{"n_layer": 10, "d_model": 384, "n_experts": 24, "experts_per_token": 2, "d_expert": 112, "d_shared_expert": 0, "activation": "swiglu", "moe_layers": [0, 1, 2, 3, 4, 5, 6, 7, 8, 9], "n_empty_slots": 12, "router_score": "sigmoid", "normalize_top_k": true, "routed_scale": 1.0, "balance_loss": 0.000774, "balance_bias": true, "init_std_router": 0.0282, "lr_router": 0.00048, "vocab_size": 16384, "norm": "rmsnorm", "norm_eps": 1e-06, "tie_embeddings": "early", "optimizer": "muon_variant", "lr": 0.0141, "beta1": 0.9, "batch_tokens": 65536, "seq_len": 2048, "train_tokens": 287800000, "steps": 4392, "dataset": "wikipedia_en"}
Below are experts of layer 7 (counted from 0) of a mixture-of-experts language model. Rows are named router (the router's row for the expert), gate (a neuron's input weights, with its number), up (a neuron's input weights, with its number) and show model dimensions 96-191. Each number is 200 + 40 x the weight over its row's rms, rounded and kept within 0 to 999.
After each expert's rows: "mostly gets" lists some tokens that are sent to it at least half of the time. This comes from a sample of Wikipedia text that the model never trained on.

# expert 10
router,254,192,146,152,185,222,160,171,205,216,246,277,106,189,226,189,117,126,229,123,220,200,171,218,157,267,208,193,221,170,234,169,233,114,200,279,237,167,199,136,138,247,178,193,188,99,201,199,141,214,242,202,221,240,182,228,239,146,179,208,214,212,134,178,229,145,166,175,178,176,174,245,167,186,212,237,160,226,215,195,169,221,272,169,207,200,207,213,179,191,234,111,205,222,218,182
gate0,194,229,252,179,206,173,171,196,219,252,168,225,184,232,127,170,246,171,157,160,305,276,217,204,247,238,221,168,233,180,242,238,239,109,132,90,186,142,176,222,216,212,148,194,211,183,172,232,112,213,226,213,184,180,214,197,212,184,114,202,233,234,188,166,115,239,178,233,277,145,241,243,226,197,203,213,108,268,136,189,200,194,295,237,176,180,222,193,244,151,140,256,140,239,221,155
up0,320,191,160,237,172,142,171,204,150,167,260,217,200,196,203,175,217,220,193,267,161,291,249,248,273,139,220,262,198,231,236,167,182,241,158,198,223,216,308,185,213,190,189,212,241,190,213,255,180,220,224,164,188,190,186,188,161,250,206,149,278,162,160,197,180,211,142,199,236,163,222,155,177,253,260,182,294,207,193,174,143,115,299,162,160,233,200,229,149,217,208,240,186,244,257,174
gate1,231,230,169,252,205,183,187,168,155,170,245,165,206,191,168,226,156,236,217,239,184,185,190,144,137,210,214,188,204,258,277,152,247,188,220,170,214,245,119,167,237,221,191,188,145,175,234,200,184,218,193,184,257,211,246,246,170,190,153,196,211,197,193,176,163,225,164,231,217,251,178,130,227,191,175,179,238,261,185,204,221,180,228,251,187,133,215,174,263,180,229,185,162,186,128,171
up1,142,192,218,229,212,186,241,179,245,235,223,252,237,168,168,230,220,195,293,210,249,163,174,185,189,167,211,238,179,237,180,174,250,222,266,242,244,220,198,214,280,228,200,230,212,205,186,174,119,228,229,191,229,245,254,229,187,176,196,275,179,192,192,130,158,167,165,151,155,241,258,142,189,199,223,104,223,190,202,176,232,168,246,209,179,149,144,170,221,218,168,154,165,215,169,184
mostly gets: " father", " director", " president", " politician", " son", " footballer"

# expert 2
router,281,202,229,183,249,205,217,158,195,280,307,200,101,225,228,139,176,191,212,202,178,212,183,196,140,208,232,227,162,175,184,180,268,155,219,207,151,228,121,150,204,214,106,222,165,190,234,253,143,217,222,254,190,193,146,215,197,179,245,190,228,167,183,242,212,241,189,193,172,149,203,160,261,205,172,244,169,223,179,160,217,191,215,105,175,169,173,187,144,193,238,163,237,231,223,127
gate0,195,221,198,171,287,240,161,178,198,227,265,173,150,178,198,246,272,142,264,205,150,219,175,226,158,227,205,185,259,134,149,287,181,203,202,229,142,264,177,176,254,231,193,174,197,182,170,266,195,139,163,238,158,139,137,218,248,205,214,212,190,127,169,261,225,223,233,140,156,245,241,224,93,223,177,201,258,198,232,225,160,225,140,146,171,229,189,239,109,218,176,217,247,217,160,170
up0,234,166,177,200,243,219,244,140,261,220,243,188,154,203,161,206,246,182,237,244,198,209,172,187,133,233,167,198,283,185,171,300,223,198,196,220,198,288,215,214,171,174,140,179,200,201,185,195,238,172,159,194,115,176,108,224,276,182,196,207,220,186,258,222,176,170,230,147,196,243,199,216,113,264,120,196,190,206,172,184,249,203,202,155,251,269,202,231,162,225,267,228,257,231,109,170
gate1,239,156,263,216,265,185,283,214,228,233,159,199,125,193,142,187,236,173,215,155,192,227,217,253,239,175,172,238,206,195,254,150,247,212,211,209,196,175,164,148,212,165,219,197,266,275,183,203,197,236,86,190,158,194,247,254,249,168,204,182,212,268,245,205,180,269,181,253,192,141,176,152,241,181,113,201,267,111,260,216,198,283,189,203,159,237,167,202,220,209,172,264,206,218,181,241
up1,190,169,190,260,226,222,250,177,187,233,204,222,221,200,202,182,208,167,209,225,201,251,160,187,227,288,216,199,160,188,157,291,175,200,165,234,154,189,178,310,158,151,187,193,225,230,160,187,241,155,247,218,133,127,121,176,170,226,257,202,224,176,201,194,179,169,198,184,170,209,181,192,222,149,231,212,145,188,126,169,202,232,249,196,267,238,107,254,183,222,221,231,157,161,220,177
mostly gets: " high", " north", " away", " up", " well", " coast"

# expert 14
router,240,235,243,229,192,176,135,164,234,261,181,277,233,232,140,189,246,152,291,150,180,249,144,177,257,163,200,183,236,160,193,183,250,119,147,233,224,220,228,215,149,203,171,137,276,159,210,195,218,293,235,172,176,247,219,186,189,179,230,230,203,252,187,245,224,162,258,193,142,136,162,251,216,220,218,191,169,288,205,167,152,217,184,138,93,277,153,196,153,253,209,163,240,167,213,153
gate0,135,240,197,204,210,186,184,183,173,157,133,256,214,268,204,133,246,188,169,170,169,194,211,211,263,147,191,154,240,204,160,246,160,161,178,282,209,217,183,136,188,184,197,200,147,130,206,214,121,202,221,208,148,185,206,175,267,176,170,136,218,213,180,223,162,226,232,270,193,277,153,251,210,150,214,145,226,250,206,186,211,163,215,120,159,184,195,149,148,245,172,162,178,208,153,259
up0,187,188,208,219,214,178,235,198,203,277,267,193,187,205,199,222,178,202,185,174,279,186,123,168,140,206,192,204,180,174,173,168,225,236,241,89,261,171,205,268,258,231,169,248,231,280,165,212,295,236,207,275,227,181,257,216,147,227,180,243,162,153,272,229,206,243,232,151,203,191,230,243,134,207,196,202,158,215,247,215,259,257,197,228,236,192,268,213,238,187,212,169,168,146,286,201
gate1,164,118,233,159,244,170,185,200,104,222,204,226,152,201,110,178,197,136,280,185,170,218,187,243,119,187,165,173,256,169,208,203,243,140,259,107,229,197,188,221,137,180,156,151,219,127,181,164,168,249,258,239,148,189,231,219,147,222,190,185,216,154,248,307,173,192,218,105,151,139,184,226,191,213,196,184,232,260,217,178,194,251,207,187,227,297,153,191,247,230,175,191,257,222,178,250
up1,105,158,207,193,259,142,220,227,165,195,198,173,208,197,224,218,211,177,172,177,201,190,206,214,176,126,214,184,168,228,147,147,258,225,226,222,215,138,208,235,200,177,228,177,191,202,146,236,214,211,254,177,188,218,213,345,225,217,214,205,196,140,194,290,217,182,235,184,162,152,186,172,224,179,200,263,184,171,252,179,217,161,301,175,181,250,211,240,244,242,204,217,213,214,159,195
mostly gets: " (#", "DST", "(s", "-f", "loan", "/s"

# expert 19
router,191,222,208,227,211,199,143,178,202,221,190,222,156,188,199,235,222,106,207,141,155,176,150,220,211,239,116,253,183,208,159,223,262,165,208,229,235,226,218,171,175,236,213,239,268,128,196,205,122,281,194,247,259,193,219,213,208,100,245,229,274,158,187,166,204,192,160,164,169,158,212,214,201,159,191,116,182,173,245,106,128,194,204,220,211,192,202,179,178,179,253,140,248,189,209,185
gate0,111,216,191,251,254,174,205,252,242,156,188,213,194,279,244,179,249,240,252,171,210,209,214,218,276,138,193,216,165,211,167,230,201,164,205,264,192,258,234,207,157,255,239,264,156,163,162,254,116,242,137,230,219,193,154,250,143,164,202,156,143,182,108,228,238,200,135,179,105,289,241,187,197,163,199,177,204,213,175,203,183,204,200,228,216,212,150,197,170,252,175,250,152,224,190,309
up0,173,108,171,258,156,228,243,223,225,240,199,219,254,160,173,177,197,152,211,244,249,207,148,172,179,183,174,290,144,226,226,161,211,251,189,152,234,105,180,188,168,184,200,152,217,141,233,219,192,191,229,221,157,263,261,191,161,265,275,197,189,185,226,226,271,218,232,158,182,145,161,234,187,291,250,157,170,145,196,254,214,186,277,185,221,267,189,186,193,192,279,111,164,128,262,185
gate1,86,216,240,180,183,190,229,227,194,163,210,190,201,157,155,218,199,239,276,216,172,227,193,195,233,140,248,219,208,109,153,70,166,270,236,300,182,193,187,223,222,228,227,232,156,117,146,262,185,207,183,199,179,150,218,178,192,210,180,178,214,265,205,184,145,230,189,190,196,193,155,155,191,172,262,218,180,204,192,130,178,184,205,187,137,214,135,237,235,262,232,160,154,234,200,193
up1,181,169,229,201,250,230,197,177,94,227,211,177,209,160,178,230,136,218,193,205,194,157,204,135,184,256,207,227,193,138,144,224,177,204,218,234,199,224,196,215,172,212,244,231,212,223,253,249,157,226,171,228,146,192,252,193,230,204,225,263,181,207,231,261,240,168,186,198,212,209,203,163,256,160,241,204,107,208,128,185,214,218,157,182,236,213,190,215,207,250,190,246,212,246,183,158
mostly gets: "==", ".\n\n", "==\n", "===", " =\n\n", ")\n\n"

# expert 21
router,249,168,197,193,191,177,182,228,300,190,234,234,210,234,155,217,150,179,240,118,205,156,181,217,119,98,235,224,265,122,170,191,237,173,277,252,251,173,214,143,225,197,156,233,204,146,128,150,142,211,219,218,220,184,202,193,207,240,239,183,271,180,172,275,224,225,191,211,218,180,217,220,205,170,222,207,136,238,210,178,132,216,241,227,187,199,208,221,246,176,216,195,275,144,215,124
gate0,215,227,226,227,161,217,184,167,188,244,217,182,262,179,246,255,171,145,223,266,99,202,189,115,248,235,184,223,277,234,177,196,307,230,193,248,160,148,164,144,180,114,192,222,249,189,187,203,182,254,207,177,237,183,185,269,178,158,205,141,211,193,202,157,159,185,181,211,209,194,142,181,150,119,199,145,204,274,151,235,174,245,247,209,190,235,215,221,231,233,256,214,141,205,194,207
up0,178,190,277,240,201,239,259,302,218,205,167,236,201,275,172,167,204,211,202,196,294,193,197,225,216,125,161,212,143,189,189,283,153,161,151,146,195,254,134,192,209,263,227,251,197,220,177,248,208,228,250,197,190,217,142,178,206,215,220,223,162,244,249,233,196,183,154,229,195,208,227,155,260,167,241,162,269,177,156,188,251,155,187,220,187,195,209,150,131,204,139,178,206,238,129,183
gate1,237,191,177,227,225,134,199,249,194,198,182,251,191,119,149,231,190,241,221,211,121,199,189,129,214,166,169,235,210,177,235,249,184,196,197,256,140,174,219,259,204,226,182,255,168,212,198,248,253,188,119,152,204,166,166,164,255,234,247,210,197,241,235,167,197,142,165,211,142,277,258,241,150,295,231,241,239,238,119,182,243,149,254,240,168,194,190,142,181,228,211,200,221,165,240,189
up1,242,150,170,209,179,212,241,239,164,145,252,157,236,180,115,243,219,205,202,200,180,212,207,101,227,197,165,186,221,207,185,229,166,211,175,234,154,165,212,230,223,198,157,260,129,275,202,207,253,203,167,134,261,206,213,239,210,209,239,190,184,242,197,188,237,208,201,125,262,247,241,209,215,254,225,146,230,155,212,244,158,203,199,197,200,182,302,179,140,166,193,172,196,236,304,183
mostly gets: " members", " life", " games", " players", " students", " characters"

# expert 9
router,182,253,248,234,143,221,264,147,316,222,192,236,170,178,218,199,174,155,234,214,151,202,211,179,166,212,147,244,158,141,153,282,247,128,186,216,165,210,176,195,198,256,174,145,157,179,205,167,184,214,207,191,180,216,180,210,190,191,164,165,235,223,146,125,119,224,260,147,227,230,259,229,275,146,137,231,182,237,215,147,172,150,195,146,154,180,127,206,172,257,276,196,254,276,224,161
gate0,224,145,183,211,235,139,211,250,225,160,177,252,193,167,189,254,235,197,219,223,202,151,204,125,209,203,182,261,214,256,175,201,163,254,200,202,216,177,176,169,230,216,187,193,180,174,189,218,195,229,246,270,163,246,116,252,190,146,189,159,174,117,159,273,173,223,141,215,219,146,172,193,115,157,212,157,222,182,203,214,176,214,182,241,212,95,156,213,186,261,270,181,117,217,230,130
up0,205,179,202,219,227,150,233,216,204,176,207,252,219,194,208,257,178,204,195,134,155,176,178,224,126,218,188,204,234,216,161,252,162,163,155,174,251,132,243,230,190,211,273,218,204,98,83,210,189,179,230,239,158,278,192,204,192,246,216,171,135,178,169,206,139,197,185,168,189,215,230,156,188,148,255,223,182,197,218,181,226,166,197,206,144,201,196,184,185,210,231,187,216,305,192,171
gate1,162,187,226,208,204,160,127,126,239,208,192,221,279,268,257,192,215,270,258,132,189,178,259,256,181,186,202,183,270,164,131,173,187,203,171,234,208,241,208,158,270,196,171,218,190,165,175,225,210,224,218,202,185,220,206,194,244,190,191,278,236,154,214,272,124,169,176,174,205,151,154,250,229,160,229,207,222,303,222,168,160,225,180,257,166,188,226,159,172,259,204,237,248,216,292,299
up1,180,207,228,249,153,161,191,213,183,224,233,195,227,136,169,306,244,231,193,182,207,181,171,195,237,206,116,192,269,230,165,202,181,188,211,233,156,136,168,239,238,192,231,154,241,207,212,289,166,186,205,180,228,226,172,187,181,223,170,276,180,221,273,280,245,178,228,212,153,188,220,233,113,170,207,172,199,211,200,172,229,254,167,209,156,204,200,167,176,146,177,267,190,182,191,186
mostly gets: " during", " after", " under", " in", " before", " at"

# expert 16
router,205,195,189,212,145,172,157,223,271,224,228,239,175,243,180,133,213,198,228,189,162,180,141,258,186,226,250,265,144,134,195,128,146,238,249,166,222,198,194,107,173,186,186,148,230,150,210,203,184,247,252,166,157,150,253,217,238,219,221,124,202,195,245,129,265,198,227,176,205,133,248,236,201,169,228,195,269,236,152,169,150,236,221,199,157,182,191,188,167,205,187,239,203,132,232,139
gate0,271,216,226,239,205,155,116,203,198,206,240,206,200,176,193,181,184,176,152,191,201,155,240,171,181,151,104,167,223,182,320,219,167,135,228,185,197,128,177,212,209,182,206,265,210,217,167,268,133,219,186,228,203,239,190,164,269,225,181,239,186,218,243,171,227,198,136,146,133,194,206,235,229,297,181,248,203,162,133,169,236,172,191,109,237,213,285,147,223,148,164,159,249,167,231,227
up0,116,313,186,159,243,203,185,186,237,226,193,205,206,112,185,235,204,244,180,236,246,185,245,127,193,164,188,196,186,119,261,191,171,213,180,231,179,164,147,194,190,218,145,230,213,197,233,222,187,227,178,203,206,130,163,178,245,231,183,207,209,278,157,244,230,126,164,203,214,224,199,249,210,192,243,195,175,160,260,244,223,222,245,198,219,190,122,184,264,149,197,210,196,281,209,137
gate1,102,142,274,219,230,198,266,165,149,287,225,95,212,201,210,133,148,237,220,230,156,197,187,187,204,216,199,231,170,195,166,116,126,228,192,169,226,163,180,160,186,195,199,242,199,154,193,170,262,252,203,258,240,145,129,253,140,181,212,180,197,272,136,243,237,235,201,171,228,221,220,182,221,229,197,185,172,198,168,192,132,193,194,202,233,144,228,193,220,175,235,236,245,208,254,171
up1,245,196,177,204,193,194,183,176,219,185,148,215,194,158,195,199,240,215,201,159,140,210,218,194,242,172,200,178,290,182,254,234,186,210,180,189,116,192,184,254,197,200,234,300,195,169,222,229,222,241,211,224,135,264,208,97,207,214,234,154,135,221,235,288,201,164,262,292,199,111,200,227,198,108,242,168,189,232,261,200,240,158,117,231,231,215,157,225,271,236,208,139,208,147,206,271
mostly gets: "″E", "°N", "″N"

# expert 1
router,224,235,179,306,150,187,102,201,245,213,200,204,110,151,185,198,162,135,231,182,128,217,178,192,208,243,163,207,147,184,162,190,200,210,238,249,142,267,176,165,192,158,164,212,220,197,181,211,182,244,204,172,218,145,267,164,106,151,246,203,192,176,216,189,156,297,247,180,252,228,225,195,240,169,186,253,227,198,232,207,182,174,217,258,149,166,95,148,210,167,248,215,237,215,192,234
gate0,226,111,211,114,165,137,213,244,130,202,164,223,207,203,210,144,203,189,247,209,173,276,177,185,209,240,191,162,192,153,215,222,186,207,149,176,171,261,229,183,154,119,233,223,272,237,233,189,152,211,256,200,239,155,254,231,263,236,223,242,230,170,125,185,183,175,182,199,142,212,225,202,163,210,172,147,178,223,226,165,260,184,271,228,192,148,163,148,209,180,224,220,178,249,184,298
up0,159,131,218,169,167,197,175,187,186,200,252,274,193,200,173,182,189,208,220,148,212,170,235,179,268,186,195,254,221,184,160,167,195,219,168,145,184,146,153,316,193,172,244,179,168,160,189,185,181,162,131,228,168,135,247,175,181,206,179,218,141,255,202,197,206,193,193,266,148,245,221,152,185,212,233,193,270,187,241,230,249,259,238,234,192,210,203,166,204,167,105,169,192,152,171,210
gate1,137,153,142,251,158,190,181,247,170,201,175,229,258,165,179,96,224,151,231,180,130,144,188,147,247,281,141,215,190,145,174,204,151,215,162,137,239,193,170,146,203,165,215,201,226,165,194,190,193,159,143,268,209,153,273,206,182,216,221,207,223,238,130,226,232,143,198,255,212,291,213,245,176,210,173,202,209,208,180,177,246,251,232,213,180,238,204,169,250,131,225,165,170,228,253,214
up1,205,253,220,224,209,227,251,242,201,242,196,219,208,256,237,206,221,253,172,207,244,223,188,170,209,186,199,260,244,282,164,151,165,199,165,214,144,279,159,224,141,183,204,200,165,278,84,266,271,187,112,132,187,190,165,277,220,253,149,182,197,133,207,134,187,211,176,178,185,161,219,227,233,248,208,240,210,202,145,117,181,158,232,180,173,242,289,210,174,199,190,201,228,178,163,228
mostly gets: " have", " has", " became", " made", " played", " began"

# expert 6
router,204,238,224,274,186,190,211,164,308,233,229,233,196,207,166,197,185,222,247,174,226,159,173,197,213,154,199,214,228,190,237,178,160,141,309,264,156,178,186,221,169,219,174,121,248,185,229,176,181,253,240,210,266,202,258,166,238,240,182,146,227,238,206,305,162,209,193,219,272,218,247,238,180,201,208,176,213,214,229,168,196,214,234,187,212,239,156,152,120,250,222,190,235,217,180,174
gate0,164,216,201,183,120,213,194,214,204,137,225,191,144,270,231,190,160,209,261,255,263,136,243,175,153,162,216,235,103,246,190,191,213,257,244,194,120,176,202,242,189,182,209,203,259,206,240,155,149,151,276,182,200,234,230,175,187,159,171,158,205,205,220,175,248,229,164,195,185,201,79,234,214,232,176,269,169,190,118,232,129,222,197,159,215,166,220,222,189,186,205,205,239,243,214,242
up0,218,206,162,183,237,210,154,265,200,253,170,243,253,203,263,269,160,187,184,219,181,175,247,189,192,158,189,233,235,203,277,162,232,218,186,229,163,214,205,260,263,236,186,170,108,226,245,207,213,213,147,179,148,178,184,190,219,241,224,242,227,187,185,184,178,154,262,261,185,189,157,211,201,151,196,189,233,220,279,258,263,211,162,192,203,187,241,173,237,166,207,223,176,202,136,134
gate1,105,168,220,207,156,186,201,182,186,233,171,184,189,243,265,143,229,258,220,141,222,137,224,182,195,116,167,217,183,266,89,272,172,194,189,208,228,206,243,208,188,196,124,141,230,233,141,259,175,218,193,212,159,187,194,201,211,212,191,221,221,118,163,264,183,198,267,210,208,212,257,165,188,212,170,164,257,208,216,117,273,258,232,181,183,194,143,196,209,161,210,228,198,209,265,167
up1,233,186,177,263,262,233,241,216,201,165,155,167,221,203,256,267,162,237,149,224,184,210,129,235,187,300,137,279,274,171,256,228,227,247,199,188,168,195,173,202,181,214,128,170,202,270,163,220,211,210,253,223,158,192,203,218,228,220,240,197,212,185,149,197,159,209,116,189,273,203,175,193,186,199,157,222,250,160,217,209,219,167,183,299,283,203,219,184,173,219,128,223,198,168,144,285
mostly gets: "″N", "|", "″W", "°N", ")},", "',"

# expert 23
router,198,196,149,150,198,266,276,195,217,229,211,206,182,210,257,170,162,241,180,156,232,156,193,212,141,209,177,267,155,170,213,163,253,239,197,195,155,224,137,135,152,204,178,189,205,144,221,177,228,274,263,174,230,275,203,181,181,146,197,156,178,216,209,148,197,173,217,121,175,144,214,140,264,187,161,142,240,236,185,153,196,261,235,130,167,132,175,120,168,222,198,99,214,155,234,201
gate0,250,214,113,180,173,188,159,158,189,235,290,181,235,248,224,228,267,143,249,236,185,198,221,121,125,194,203,193,176,114,257,193,269,156,213,124,141,172,177,231,181,187,147,251,248,189,247,224,211,235,109,184,173,206,244,223,163,238,249,206,185,168,220,224,228,178,142,186,268,198,152,144,247,235,227,217,203,258,214,173,111,193,177,233,166,144,151,237,182,263,211,197,194,221,232,219
up0,220,153,212,214,208,185,209,194,230,211,117,265,185,198,193,172,142,124,160,190,160,227,189,99,246,139,240,256,232,198,153,184,243,278,253,240,189,165,262,206,191,189,226,170,172,166,254,159,203,177,160,178,229,247,242,253,190,113,132,262,192,260,132,152,239,204,132,154,172,191,268,229,160,155,207,244,209,222,169,132,246,223,266,215,260,195,177,200,264,204,203,158,160,186,209,220
gate1,220,189,197,249,172,229,219,172,224,200,173,200,204,297,188,175,181,171,225,170,198,172,205,203,106,223,230,183,203,229,169,120,192,237,218,218,234,224,132,225,178,203,102,266,179,223,190,270,296,172,117,262,218,200,244,198,194,250,89,152,260,248,173,265,188,217,146,245,224,222,201,136,181,218,230,200,139,231,235,198,311,154,206,131,190,170,213,176,230,268,189,216,210,165,289,139
up1,103,225,217,167,163,151,175,187,163,229,217,234,203,203,212,217,225,240,212,250,269,185,154,180,197,218,181,211,178,237,193,232,242,181,166,216,141,144,195,188,185,252,197,186,226,252,221,208,259,230,244,191,265,225,143,203,204,204,251,279,194,166,139,168,222,229,264,150,200,232,235,202,170,106,185,210,272,219,151,214,136,219,258,266,231,179,196,136,219,207,199,98,114,116,204,272
mostly gets: " Barry", " Eric", " Mike", " Nancy", " Oliver", " Laura"

# expert 15
router,209,237,150,218,204,235,197,172,200,236,177,246,183,217,244,209,160,142,231,164,216,227,156,230,179,192,188,178,248,195,293,188,222,161,205,228,145,162,138,156,201,225,153,148,222,162,221,183,131,187,238,161,113,190,251,186,235,167,217,247,247,279,192,143,166,145,217,204,188,113,201,249,124,257,192,230,198,238,214,138,182,272,208,205,160,225,180,184,218,196,181,161,154,177,224,225
gate0,222,121,201,220,197,271,169,201,137,182,231,197,170,173,200,200,152,155,225,159,161,211,164,180,124,170,132,219,174,208,117,190,146,254,122,182,226,183,269,241,260,205,205,186,221,175,164,87,157,217,245,146,187,218,278,208,171,156,220,216,199,158,165,217,227,265,164,107,175,208,213,239,239,206,219,182,237,158,183,139,226,238,193,190,184,152,209,174,177,212,163,235,215,280,230,166
up0,123,238,165,176,190,136,217,225,246,183,246,229,237,121,189,189,211,165,148,159,217,153,176,235,204,123,181,228,240,200,179,201,238,267,204,233,209,247,153,198,171,135,146,249,169,150,202,163,243,239,203,269,209,177,110,125,193,178,198,251,216,224,261,223,193,179,184,199,296,256,162,216,202,220,154,220,200,227,258,230,200,238,192,184,156,282,179,154,183,234,267,160,287,148,126,208
gate1,198,163,183,184,209,159,221,170,192,264,126,261,236,218,131,169,222,175,186,184,148,259,194,188,173,266,195,222,192,242,188,193,259,153,230,159,249,202,184,163,215,181,205,196,171,211,306,244,205,197,257,223,254,146,181,241,154,240,205,174,249,149,258,171,235,170,199,135,191,151,215,152,178,194,207,121,266,264,198,182,154,203,161,145,213,270,254,116,266,197,245,175,182,169,199,264
up1,223,230,153,225,208,201,182,206,244,217,216,231,184,177,260,232,196,212,179,153,235,171,202,225,223,229,207,174,128,171,185,227,174,215,254,262,228,250,203,231,166,179,264,130,191,181,174,203,179,196,237,148,122,293,226,150,228,212,171,210,228,199,243,226,137,233,152,222,233,149,109,176,133,272,213,242,222,191,190,256,202,154,191,248,224,166,218,168,227,156,184,179,140,254,177,175
mostly gets: "from", " the", "featuring", "born", " The", "second"

# expert 12
router,269,220,210,260,184,217,146,203,302,218,226,232,188,242,274,182,199,158,211,237,206,145,187,154,208,187,179,247,256,242,194,172,106,167,238,226,203,199,162,177,194,146,152,188,246,177,239,196,168,229,169,155,239,140,175,195,173,205,226,245,256,176,208,211,157,236,223,171,273,191,246,262,286,128,212,260,241,209,283,213,196,130,226,196,145,123,158,121,245,186,181,171,167,241,206,203
gate0,170,204,179,174,207,264,145,245,203,157,169,203,193,199,134,140,207,218,189,244,208,147,201,162,212,211,216,164,251,290,255,187,234,157,167,195,162,128,217,216,217,164,303,223,149,176,227,193,191,290,223,167,124,173,169,270,225,235,197,224,232,183,229,234,214,225,213,241,144,150,241,190,203,202,196,226,203,184,133,93,207,149,242,180,278,104,227,216,169,221,200,212,178,231,194,194
up0,188,199,186,208,245,143,181,182,201,223,210,266,162,166,208,181,218,210,209,298,176,152,186,200,189,147,251,295,247,232,184,217,214,180,201,197,203,157,206,212,176,250,187,257,221,269,236,154,268,208,274,146,277,143,233,277,224,196,233,213,213,153,204,199,224,199,148,183,213,183,234,153,153,173,209,195,268,155,237,179,251,261,252,220,128,225,269,219,214,173,178,200,242,198,250,260
gate1,213,160,245,197,226,215,202,115,213,175,232,153,226,218,185,221,167,212,203,174,143,183,214,200,256,226,190,158,255,243,238,203,206,162,199,217,233,210,163,156,307,223,149,269,246,170,211,223,129,225,254,196,211,197,190,224,165,186,129,199,195,232,264,232,271,239,186,123,166,124,217,182,213,186,222,270,273,244,149,179,140,199,230,255,248,188,237,200,196,229,198,216,135,191,148,113
up1,173,179,195,229,176,169,227,195,147,171,169,262,249,152,254,213,113,158,231,175,197,225,219,226,145,144,197,208,202,220,223,168,180,250,206,234,164,219,281,184,241,227,158,193,191,237,227,155,176,185,233,174,264,172,249,205,184,195,184,112,229,215,199,223,234,188,200,125,150,199,252,121,183,211,173,239,150,141,146,182,202,251,111,241,220,212,160,245,199,208,139,259,199,210,191,167
mostly gets: " released", " graduated", " appointed", " buried", " issued", " published"

# expert 7
router,218,205,193,175,164,236,189,196,291,199,156,231,113,228,182,168,169,183,265,211,214,207,161,162,172,175,170,201,184,223,217,190,169,153,209,195,222,152,227,191,196,186,192,207,234,86,191,170,137,191,196,203,148,235,186,191,193,90,235,206,191,258,160,249,211,160,209,158,188,171,200,153,233,212,208,238,197,234,202,144,221,210,192,172,245,186,151,274,189,227,207,231,232,145,275,169
gate0,217,253,183,251,264,180,178,159,166,213,200,163,181,271,177,192,182,165,252,231,240,189,167,144,207,235,226,234,207,146,219,212,256,234,191,185,161,193,200,248,233,185,265,235,224,159,150,274,169,135,167,198,238,283,189,237,223,268,148,224,126,186,189,171,174,230,177,148,190,174,175,208,177,256,199,191,236,156,241,189,158,187,199,234,194,154,174,151,190,172,196,248,174,231,254,178
up0,212,216,219,185,202,215,189,220,226,267,205,176,173,184,224,161,179,265,285,236,184,109,143,199,286,220,208,191,186,232,198,251,196,245,253,87,157,179,253,148,171,230,172,139,208,223,172,204,238,225,191,214,187,257,179,162,162,204,176,149,164,171,225,215,230,165,223,204,231,185,213,233,215,192,227,284,179,190,165,308,154,197,237,165,140,212,205,221,196,184,122,131,206,153,143,182
gate1,170,227,180,228,198,207,165,322,272,149,229,225,207,251,243,142,209,242,312,202,205,161,230,194,263,183,192,224,209,249,166,234,159,200,182,273,178,152,248,144,234,132,160,223,179,192,187,232,180,210,191,183,235,193,211,235,215,204,145,240,294,250,194,239,214,226,154,196,176,196,245,248,195,194,135,188,202,183,202,214,192,183,193,248,174,222,165,176,271,171,173,161,190,183,132,219
up1,130,184,202,254,178,173,151,210,255,219,178,167,147,232,221,203,229,183,158,179,204,230,257,164,158,224,174,189,167,166,241,177,118,136,202,192,206,302,207,189,238,99,179,198,248,226,222,235,185,114,267,144,227,199,206,195,241,205,187,165,278,222,252,242,212,193,225,201,244,104,182,215,173,193,186,202,202,178,165,240,159,198,185,170,223,163,170,177,180,173,265,186,174,153,236,185
mostly gets: " California", " America", " Ireland", " Force", " Ohio", " Texas"